From a checkpoint of a small mixture-of-experts model trained on Wikipedia.
Size: width 256, vocabulary 8192, 28.6M parameters.
Training: 509M tokens, 3885 steps.
Below are experts of layer 2 (counted from 0) of a mixture-of-experts language model. Rows are named up (a neuron's input weights, with its number), down (a neuron's output weights, with its number) and show model dimensions 0-255. Each number is 500 + 50 x the weight over its row's rms, rounded and kept within 0 to 999. Numbers have three digits each.
Before each expert's rows: "comes before" lists some tokens at least twice as common just after its tokens as in all text; "raises" lists some tokens whose logits its average output raises strongly, later layers aside. This comes from a sample of Wikipedia text that the model never trained on. Tokens count by the router's weight.

# expert 7
comes before: " of", ",", ".", " in", "s", " to"
raises: " ", ",", ".", "-", " of", " in"
up5:471551429541475496511576523527543583538494529482499506500508444499504443497454488478497512514604494462511484499552491568491481555515543453495559533452436481536585485449480562480518517568495568515648456533459487532480473627489528507517503470613426520513551505464541534572549527458534441503518464508435430474465477506460628507540467464517439513581415474461576460451404482561513542522559446452495523492503491565552447496539387515498528531457484344482488473503485454495467552481445429542456540499510494448509495443420528539450457468650529624589477472549518556560486483517549431488511485546550529497564488492572493491513581478518418424561522482377509520469489532593512492557538552445528438378517574468564341463509519567411482513466577518425530497611513418450490398440476470
down5:541546502465523495550545546522548514423581524383499505518477516416536460475427424605491499536475597430554486573506491446416530573385518548485566581561448403533543484442500455547527543522525420314517402564497524583538484481521444473517476512558441487560459493469452545533579534418498564591511481538552580497529478446486573568452498561477546601548424468496462507530514486488491472496544496435541540452516443611548515489586525502499521551480536458493514511502421460596527529578464524511512570545481553515366491464476449443457490569550547480493478550540443524548504482499509470506534566516493447474478513502526557496614546516434524519476539432592460591547494582536521533505456541618523508447587535484479467439453557507615441438543475529526498468533473488451538403554428535
up6:417515534502541565529493457528539544441541462492501490491454398457485565476445428451437487511505441484520560570468491471440494411515624489574621507526493494546505399442546563565473562546556437467452548529473547482550541577552523504499504462551576471460426482496585550472476495432473436458560502541538483483454440525494484479509449553535535504553403563431485486446475561532448540502500462547520464440490572466459422446447405587512414503475478493545527491481534584464563501383445553475640529524515459496579519624520502502457539410481588430499524483544439524465563519537496479407458514506479515504447523503463443479566547466460438477512498497585479553545561501431540494608590485434523579453532577432374535545540491591438492479626464530558581520445554536475434475534448500
down6:535562492509562484519411499480419377567577430545436510489525516499514468563500551479494471461536546492513484508396477535589494459418462455612505500516456535487472459486473501442465486563551591478380470602478495564483403529589504496584521453514491463491466520486478489522467448569556531493428492535551532566545445478436554463437412521491530438503524582443476392506485589483461487478592447499513429473509487383497462484500451498504469460497451522437417471405476542469451549567571499505589476515457404543548528515557541484416519419579506450555504477474551505466450473516546396499457524503461472535545508508426470562534505561526479628463567398561540427486481527531466504538457505481413659578485576433487490598541533510399560511518549502553537472479603580474464474506469517
up7:392448499557607522499531495532526459502522507508443652519521560465542565559497513486516504399480486434440534520445473502444581474475455525515456523566481493440510584481567405469538432409478525480502471528509440520568528541431540522545454498435657488446494565549495576567398550514485493529477500500473548469494557511497455424558458563506492511538517452482520531523494440540500466507468556513574472625526530531535524504478502445546503475441609441469462509478473460451479460425478513525523493439467517484528563561474493542556562506493503428527488553545516390651467491450408468607527472496394538400489562535492474544447473536499554472581560487481415474441384490454461499443553533602486453528426575473530586533384535482464576559392447486522530465481523465513518424449408480
down7:530432503515631504452450468450532479583486503435532430503520543540535580412553478520513457537450511508458423550548556477448500453482533568524581518511522457448439447503507486439451559509483579542471503568445487487502569523495423485452429479506470515516593483424532654496417450567431445462471434529492450471507519422521443444531469483461423447460577472392506642473494464479527531563461438473585514490491470483473482495467512507479571430554487516598513445591444426465547503525526470464546488561530412504545592509552587487562467429534515475463497473493453567548433478513458554495596514415565483596543587535467500434452546478462444479535490485463524533598552423498421509600534530435475562516497485503472533441533446424403444520565562570439511457546427462570533547420413491
up8:544522534571584505521557458484516492493540489467452556569477535455508494442431544450496519471475454423527468484488449453439415495552581499516506498491538499624519486444461529492499504517470584580484598427503533466402515544507531466371557478526542571452472609563528476532447552523574515476384498509572500494535573432579486451424568481455482462495481511514543595398529456508501484453483491488599529498441490404505489338565444576482514485494422537483490458459594590423526434496542466509501532494512464420450515497514473458514462596597467501491524516470569508585566456430389493576579472527437504437546508508451417551511565536539464459470474433421423425476583525503481524557492506494540550591475467481413542510417548581507514426534500526439510571578500585473516513575453514
down8:372517504446482489520469583459566439512510445540523551499487500506493521443557445534579504454515505514512542393514499541565506504504464472504460527442429513385451492487520402414494488540484378509451493492410501453536504450526595467442532477515490515502519552474545506479568548546514455520453500636436472512573493540535510456514582473508512587565529488507512476391535469504477458491566490598601519416444471452442534453562498588476455533588484564600443499482624525543557503494433475490564511459510392514586491550531514474430534507509440509468565460427489632498477523607557480515495443463498549543606518427524523442449558433495488454504508504564554553437547548480594395434497474490537516493471495341593474419482485449466494495549430520502481463442534434516599564468483497

# expert 15
comes before: "1", "2", "born", " •", "S", " Born"
raises: "s", " ", ",", "-", ".", " in"
up6:519563469501469605440476566572556449474437479499487523485476452509474556484503552447606525470526540475496543403477566516489543533558492494576587512427516508571406544445462426555477465507402432496408480553458520448576485543511439447485548457461465567466432435496527483524403401468562573555419474483472511464453512373487458530426484524558537420476555427555463545503534491520480489477511433492415461546376561454402510548512499432604463553480496621481518452505486489482560483446478519546549507487513531509536550516590501575441440431539407513459533503506458473508500423538548518517439483448533525466407504434444508474465441414537458520551446461500494499379478499496545488425603499470495541458457620481502593482442469548556439610446552463536530504529564483492507531534615564
down6:438440529484407529510494481520472487449420461528478527540474543403536575463433523524504484455538553419410479456603579444467454501579472437479583477462565564429477525517532556556447425520467466461516523520542463438539596495443514462440579557529589478574456460490513522397539511496500477444497456586568533425421639504571454438507428416504428432476553628510569469587497455515544566584502514460613496494552479526494526464530529517519526520479557475524427526457522473529513461516500420526569546448456432471366458493458483503473425470452522460545435608523551534507581443568522543527463518329588494434610495521500491504446563512524518498453499518457466549500522465401579495520488520505504490464522497544521428600495510460469539522533461473462516491507558421499493441432444493
up7:560516528580496447505510466619409550484491499585499499541493547450483588483407495450416544470496511550586379481490518597543563425504499412445440412433517462463597443500478473501529431522549610443498540437412534411499507479447519482495469450510505475497375470451531473546436509539500409560548484500477448468457544564552509495516492442559512420617553461449505585556500489536448478429505497451504505550472595527496434459519467551489531479545485407536590502379513484476459491416485418471495515456528553534479557512465507569530488512518643489572501532634509562492539488408478483445565484479430584468543476465480410485532534485575501548585573501496513570555471506571506437551564520545481459534483455488520464581500590523509408476458453546612504533459516496553521471492464516
down7:488456522450490491592469563520474501456460482481405589563449607487587488515499539516508517542570515511527513491563536450647485584502470457419561464510509519532492610469469433542536538501532489491399522464547546464453486543531449439511436459484504443438478527404517507535545543562461584442542527467467463542433395527539527492516439534578431432525514482414481432505565502551530533454515518507483505427549535540467448519531530546550456489537479622432465535484479535532511520430605475517537451473458555507628418501565533480674547609575483554521471515452512453481469525468452523453523494464465452499522406608474406519385461380493499486551467499469483522487517493569465539508558544466510399455492496467403561501504359560554535577485495481520522598509544427484529511526504534
up8:598514484475492412501451439440501463484509469521474401503569497505513522428507494461496633524562586419567473469503517521497472440483470537484546478451418577444523516574554581503526540473585431504555518467445599616425564494575571458430618492442442534498472515481528600505495526465600431531594450520513493491485453446466464499470519466485532516505485522570536449542509459453558470458533530504506584484515580487457503523515554447475579426496401505556513434554509562515547477513482525508481457544501401526534496506461509492503437528486570449566490416582492493470561498508569530539521506521540484518519404494496459609447589571427527528565590550435525547497476465505568460447530400526615578420501462546528456448499495530447609519525554485381486643533500545504435408577509508
down8:412534500449414504543532532530490455555463457500516508489427564438456443514457553547408496483501470568523469525549510506445525574392502497557480530576485493466548473488461560476658533579491495623511475507569546499544553445501456513568415494486406553407468422476452504438618553485423468381535540449525446499386527470496409561572489414423548569481538521463550434521561499549340484487465514505571447508485513487481527499530435607506403482506501581461541548456408538537422531536444478520419555495529492493508475561486626446461495524513500542555480491482524577515542525541451511485381506424513505532503577502559436572558550506529498542480538520435491541578498570514513553491482489465515458512557504426431475455484513526493410533464433541608515453511550507533487510420486431
up9:587408603523515469448522527559545551535513481478485513517608491508483501606474451468580491493638590477539430472501517603476456393573577549471508401531477439466560538501530583545524535487420588418449524432564562446508459520511490502482476441417583473459510512441455493503556532521530504499494541428563426587388536493400474408492480509547486516524532509494487548547399532481581530592472421547473558494464542428529445546480499528577443462449462512448533534467425447496499486453406427503556490466451491486420608472543517469558459525393519534563491450549454493434471564561436425512530504552489503556463525632525503489614527469548462559523512603542527560469464506545555520535496541509511499404444488452515485439507508549617518496463490532510518574487462523500473528515421508
down9:539408496405511473488550504535506471614469512450426483422511507464458556530523511539525463567598487375561472456457445547551567460442423466533554469566508403441422493423444492570514434536519527516459536562486557413516431557437447459479543397546504463507467529471528462495530505461573481554539540474528453523497576555421496515525538510480554452485576477463414444496558532510520562530559481441600441512525522499441490501465563453545556560509504493546578473447500525409540514500589471499545498520479426490507516481450484503535485444555497494545510484549462474549530590522498603412553601464528525490581392494531476470457465531509508429539328487479596440505464367523615477553471486490369521415445443572503440510490532573496517535538548547484475489534542487472549517435502379

# expert 3
comes before: "1", "2", "3", "4", "5", "6"
raises: "s", " ", ",", "-", " (", " and"
up9:453580579504501503510542537433513525519519519580450598459410397559444447551526501420482543478472459494511440483472518571478472520568525488532517417569440519464494455457409540561564536570571504495508558509445456455518505570494551499527523569437440463536557528562482463438587487531442440477589454454550531490504444399404407477500418457527540508502486523402506540516450579578473528529470536527505573491496489563561446508539505474511465425522559468579514444483454577470598545491571547539452522529484467580463476533467495544390478559501582480553545422475442595535491521482496586500481485490469557574588434577528476503537461494581507487470554498447387442518567490428509446333484558485536586499616480474535496517484490454609509469479439461437560549546505607518517468571459523
down9:517455483410526450542502425575556509604468446552446484388520463507556575567415505516569516525467516487518551595553476534499497557512487528543536473504523462471537455556545494530485493495505452678509543456600566466559480440494516458539541407541520652520465501426509497479511474564419483543556484502502514533468471526516582509526491528515450431549526425575466430493535537430543494534586535542509491491506484567508591475530561539445571452548446609451532511557467439541454432540438524489547470505530458485592557525581518528546485446537510512489423460481488436528512361500302522552516514567482503610484451446439540525531521494461453506519432494492501471430501512497412532480619517531444445482467493488534520489508541341476540540478478514552431491422500419444515487551554550
up10:508371530469522485568345548549640434507504537406511538478566497421476565482451456469524526503552438442542497504478517439427510489475544497447478625488536538562448557532499554521518534534455587511495454535401472561517500473465434524503424523454504474469536545465427573503451512515522503466533502446461464504535512518574492599586517504570392620513552505486456596536541589532457499518435498450502522443558481378454470463495488460525549490499532531622472494563480552546544476478569470501519488548549485524548463496544492466482478528503480484474451502532556466487410511556527505576512393453548531505499601592480483538536493479450497566477591503436533597611492556527524497504523421554634482436578441509500589546517413479599529571474413468516463514454610463497484522571518501
down10:455501470436493533443505461568497531513546580500498534524490604639464555436530596520465446557465518417522580526568529493350467562478444502477487518436522426466508444498554466546450535479408515387499449528575503483497485486402478509577477589565478488472499428542498518562543472479526498519500533535444525398461523516540485586473501581499463469554489477523580478438414486474513530396592460507537560503453451529395585444538510574492518507553501545478502470448555446617496547529587442456534567493473519462478463556447448551534468529565415465572543605550464525455452495520460460498481511512518518390440490497393481527495406473364555480488571541422549442531507527489449543508440517525525483428504516544500494417410494488424511376483500539499463534525615460448546472559518475
up11:480460494486512452608513500485506617489451519342518496522519464574487512404573505482458464493537595425520426575557500534513494480445552399525460615525515517581588498504443434542436442545457500439488536467512502449472495515436454479567503600595529467458495526518570501408486535479491503549491547506546507455489470585497420492523411477491502552404565456518455550530584498456614464522539534526500539447564558458518499522468499464548572559555464542570512499376439548478507535509452548437517633545500506531484564516459442506371455558527507487446509444534484499475486464481534426436488544459479581473507543567562482447477476437511460376496411398440415495561448450432459474563512499499518475510510506558483565609516438534528462477451512519563498464554413536507516512503375573
down11:531518459525535443588485445556440572491477602517556381480442439498558494525429556477500410489496523424455492470494454491505474551421529472413433552504376488463504486541480340468539541512496470493496505473519576505528561535496423545535501560549497538447555476572503569548523543552584575447536424536433511487555450495580598488567479473496516519522441509443483527438471489422507570464626487439453515489515472458556466531463471510498557478439448611554462517532407600498523559531590479524433469470506527472530459455488536530579484539547460514482514395474497551496460403460503478497498589622569461514373581563513519535541536491540421561442430508502580482553482456555478404463419504531514593559614421572451511504538440535550471486481553514524459522498516515404500474521468503
up12:494455566506504429527490540558531490545447523525471447517540504598459461547520462448571477401537431524405535519450494587556561502519472494573456519557499395400449460593568600519467489527465565484465415450475507551408546452527465485509604525526522478541600506453586505537521491592513470487428366606444428511544474531544559407575349487598444542568471437471518454523553404542511471500542479471546545541487522484535537537408462516498542490574515573549489494424531509516455465529457510461464472483558488560458491519480409557576528449500472557489538493487521423508536478530486523487489426549409478476528546549583440555573451432489450503513464510463436547571468413510570556494573496516470406544564601447567540524527511510453480501519411482527424449464468449499452560586502499
down12:489493430566492432440565408402588467397513406475440576494584447526658550445573504487527446535618519509524547505547419412474487441412497443499526474545537480497424524476468476536501483522563529568537557513524473467439541513460533511476542456552617528449478553577401474504483594468447537443451474506508509418449413420548426539479466526602418487498445524541506556511453529485450548569482507462454489429557557450514596458480461591439477528505521516464537477490505476462566526510516475398540579461483393487517489471428447471472399462479515520523530455414456505463436532468490486511477588514466441520558538497536532517538566427501552482344526443430501529465435502469433423517445488451501493515495551539533530446599522508403423534499482497465513518516485464514519508568392523

# expert 13
comes before: "0", " |", "9", "8", "5", "6"
raises: ",", " ", ".", " in", "\n", " ("
up6:361544470576442528476499502519557452525531436456462526477573514489473523435450561552441474502390394471458530390469541488507504533477471436499482518489496587475559440474494556525497450562472493607516552568501492464497511538523527532497546492484475547490516439493568540498517480541410508492488463530534450525474473384453400460630472550503475523396472529450383503440412447521510566595436596580518545525538588409509524468502533446462392555618473455462553481452477534498506536416521501587611488504493436415426495517443457492417450447493499419524492515505510432387471491557457554521534505519584520512503537470457617482463429592579485506472548474505443466435493496539471515532553529533492445444503476498411417428556548516520432442507511477454572539612438501538478557503474500
down6:500542402453483494531406500495465459555559447488500428548402439518493510481603443519445517544493486525589459455443452538483434531502526512461570505535459460494574465453402487574425433511471480459411594448541462496490436555467474497513556568501488597482464477471525441475493557508491465489571547413439466484627449517517504530444512522541436594584426514559531465513504512436486489451480482418501611523460464508628550474493506570489533555566501521491550485495498534627537541514501526551448493500421387459494571503575498593537518460447481559466439553493522437652505430515488541504566501443493499451547546523434565504566525465348466499457565502459512467512488425506455589501418511476514450491524523447476516450544423566446563532551602517577508552378509464463498497553515570
up7:509422476562510424514470444454429419461437518467484577369459543446538456515478560365579479508392504561418537471454520577554512410497581430486500533479551519507535478496543606480459516503486477392439488507478420459474562504472499513524565492485562559554546496381433456486479485570585484473445457550496504450448426486505544590541453463553452452371551530457473506482506462495583440581445498396487505456554461474542489502494496437581502399517497557574497524540504593451511540470444433571521465540618543493534436542542440418482456563429544533457407506495511490493525477568434477541496537502552554482602460465420462518508489559383462476484513430462444554567529518543483502545514504493608611510536488437493457480482521549584515553502522494516564414498526485470472475471493565
down7:453566476477533525504568524496494518494508416390522465504544453510606490405509509529510447577551543542601537494444471361551480590469489510481503471390524448488479498564498432577555399489492434595501522523447479546425502472488423586428431554537511502405468490640435471486484514450517489537559521478533510428528524473482583495440471510486479472642486538551497578559446520607427527531537557423602384508509468497526517525490498479436473511550456516445493477480553500533424493485533515406510594455460523489456590441505491528579538386469490509374541452457471434552477485554486537511516551489451504494408513536517509601469569476522387508480543478489485467523453497504496451485500468505422386553451519606471551530468478571450533429484549583511445563551493459526508554482490555
up8:453546514429446476593583571476603507501481504482430545499513572563485547413538573463496557483482419486531531415503438476515559435471539505431438433486418516470506552495533529513489541549524498600486442547501469502567489544482532379523525536542481522476498501570582558589489589500606430478405481482541559479440462541528474498579499456527432479436443480427451403407628512480451560600459436479484564578469528549478512409599509503466504412552657411540547534510551528374557566487480504423543520444490489517468379497423545492455460514566471460415495507483502538488452517522510456526516544565452408456537453500526540501521559460447558449444499496462485483474552546463487505466459465575506526441489462533543462447545511531573475489443568491500513490575559459565485493436411546
down8:564434480504465433461484481446459509533400526545488468399539571460569472469588459510445454481514496446515406590408519552534601504436388514381542518522441434536487486514538505508529454484574513361460467467547535539537422504433552559509467500458463514425433466506442529450561509412611523396592446554486514481533421417477449453522510486556561446519474533506547558434512443508459516494538550518433570602523485426482506520558493504527511496471434525422515558505599449484512525498588488564410614489506568506567591525486523469502514549506535527577495564535561500497555454488456543529493507487530605509514428530498544496446455545414515440432575504471552493557431464560437466488599488437506451516467411424424514451559532584532470531505478508474457454473539523515481526553554615
up9:508416489546490477506472557456502495602551464532494425470450688546429516507530515454517524446425550477514471492500485532391518488475462504474519578571454507532523492594392545498487510407503486503448499549445588508505455463535599437487470493533508438508519529473415516491424407554522426494452502599538432576546551464566574537526547508553499490427510463500546551487541585472421459473468399560556459532492458437421523516396549512507436440525509535484472556547502555466553471522533488523541472499450452518479430561477552524567492480554563552493525602451503448508577573532465497467521493548524457494450571579489511648495576445529498621532475513509523487564568467463528524489539395572501517480511640547472407517478477572509487491512496519616501466455451430548405429554506578
down9:452550536559498480470537513478416456428550554511475500472513574517504445528517546569384500454530513435456504450516469509561443530447489511429599578529498444449519560508515504549509452417469443595477506571533515464516519517496487511498516486457506453471447547449498496570585473393463521464470494393513471506476478387469438495524563486523494573504514518457483514476509516459480472477461523459554498493455581410474507605485509374545549542514438547587442412407494399512412443485505502440388555488511393524530419562481422393481488483437503593490473479420485465384443491582491470542466493507502508442530452537511532479485386552423623517437507487485540507488567552514547491524460607442613528437513438521447491459419433445517451412573472536392508493490478476407535568505503573

# expert 0
comes before: "0", "9", "1", "8", "2", "7"
raises: ",", " in", " a", " ", ".", " and"
up6:496451355491431507450534550450411457518541541434595469576499430451575558407467484479555561544520560504511433543498454497483453504492495464463629542468432546531496443436529550477489454504540540429524428527447519413421475491456563579492433426563506472375518529429447475447440689469548573512543550493543459502539501524426458488472467461472533516530498639550471538434553530486522537616580567494491495467517468453496506493550487516447464547556530602629498443545451433571559429529526467535596548485497537575446522542516520463532513429511501547467558516503525461522493470474530516434625517459463511440404370544451508487518529481504543493541562539547473509508471489487517412459513501475486524473455533447517589565501477480505503446540507506511450602539473542524401474474534510
down6:482459511472538572480501497449536482550463574443491430498540507521411406445503490405558540508495523499493474438469502385481478534481496457513573543498478597580430527505545452408548477531497507391462557489436484504540502517535413574502538425534442481527542453537613574567458445506461527501481546472428487495409499548447533543473512583474595391543505532516486543562559401509563443435568485460505455528559533592535525467490501459565519515575499524482530536618566445490489461453498476552599421478563555560478478476460519459418530512577416535465507574553457496500568521557500453505494499463540554471516464533529540574411438470531577429549502523538517463453432470425544595396566497426639529482475574523382527534516473507520507451443371512427443458465589547504534529486481495
up7:453558544520386534401615549486501496493544449483453427439515562539477537540480502461506496413545505502465526493519546461460455494489482487534534537456461526532569534443420514532514474548500494460498470581386571533470472541569468463442559482505541457439500489556550522565466487538459438499437445516467460444420387498337429512561467523495567494378513442426493496439462569482488538519423611544605407452609499495458493489589503572474517568540547473503514494560379480564575471454536507467400519419515554511519521540527534518491505553523447526472531460525511502480419459538401481523503446456535471572524559522590547466419425457471473542526466526542582545501546581465493482458461536535519364534462476551555441432566405510549553535493501497434532472466499511483358511439500448
down7:469448460576545489571519560478517502521415562541551567397443494443582526483520488541468480496525510398455475448427481569451456415355523520520502498487521391472516455543460450490564570571500542463524511508515634487555601505455479505548423406517489603537548508560539567551517504448544513504472512457517538528516538493448536501490477468529528385514463554444609552446461489472507462503468540578425455507361473526554510518477578460472475604506601483555494511510400513491597457533584546571561488487551472514404542503482450455555511439435558458396479534573477526454508450489548485519540458465491500418402505419552458451488553419455555438421545450546499515520518509516418430537524522395383549518519483457589490509495427551465549535501479443529419534496480493470477459525478468
up8:533573464466475508586486455378402505482494494570498401563495431387540479536566439480541451566516449399536492383412469442501458504478493565482538468554426546403539556531485473437511563492537430513457497540524504542515505521424443496447503605548537409483556547533560511560535533434515523479485563469556584483488490544555483423475441483479490532425556464562435525503415482550476558526460423471596416507565545424626475465514437517421586482436565495455539534439648536436524515532522547476457537573454531548525540466567545478524556408525513533607451432476558483437522557511492458518543507558536404476585548508520503550485479489457512521540512508539431488470527535559502542555463557529456511459584470541584507471479524408552446522574440479489461525494492449464467414513418533
down8:445451476460401549468437459485614466563420516498482404462454512527542543511416561507526434562540480569397486427429502533495534486500471526583474475585529522401527592531511500523523452509406497553395508496467456485501468452510449479484505523461444571441457480513464477479606536471481405531513536559527470542427491473607544506463574398612468511595493468476505489556481478530516550541490532531510461534544515563455516452514434492452416451513482634511463467521533502556537663483465513548517451470641506393545495410446511518479481539523341471478504590545520535484481537404461541544454521515527468570441497483486603475535499484507465569478493490619529538464434580525551398457459525510515509525496556512501519483500474436436565466462510476547551481444498537521483483466523370
up9:489518411488531414445455533451467451587522491569532546534514533525526491365515440599434482540506437509397507421557566533497494506545525555609569476522542581474510496505500483466515516537496563507406499549510417519531541534523516524453407532552461486488512493493436507535513490487515457564492495576471475492497520516516459454421394543418450477536422501514462559589493454532550457497558487432537561524533553487489408426444538485512578493566443488471557563543528455482496409384464480440505513464476561450460486539536551456343524593479456509520555450462477527458556571505527579472476570569512477480439424442444575429524535377642448581499542474503566496531524456500494444543546493470568634572523511580504424472464461565546539475545437544463536526512512550475380504481566467
down9:486483489594455457618498424508442491465486522502499509406468415489582496561554496498544549564471481524515579512499474494496609472433513541425488461511444458538488537476535392505475477536592490463527465519478452492493469459523506439475529452463375548465474545439502515415531413425410469377497416469488513542509554462433432534387520440474525452441532442583472478511518453611516452541506627522497405487481494497431504468600564586496519469483427420467464403491539454573534452537480597597527542472524482533479418426460440587572553437552483527496487557475474543541554435542607542540556442423487571429509487546464490527501492520464570473445483511428508582575490494487509423428517518491455447549480624450504546507532538449497448512438495460482458515586534487500463487486514391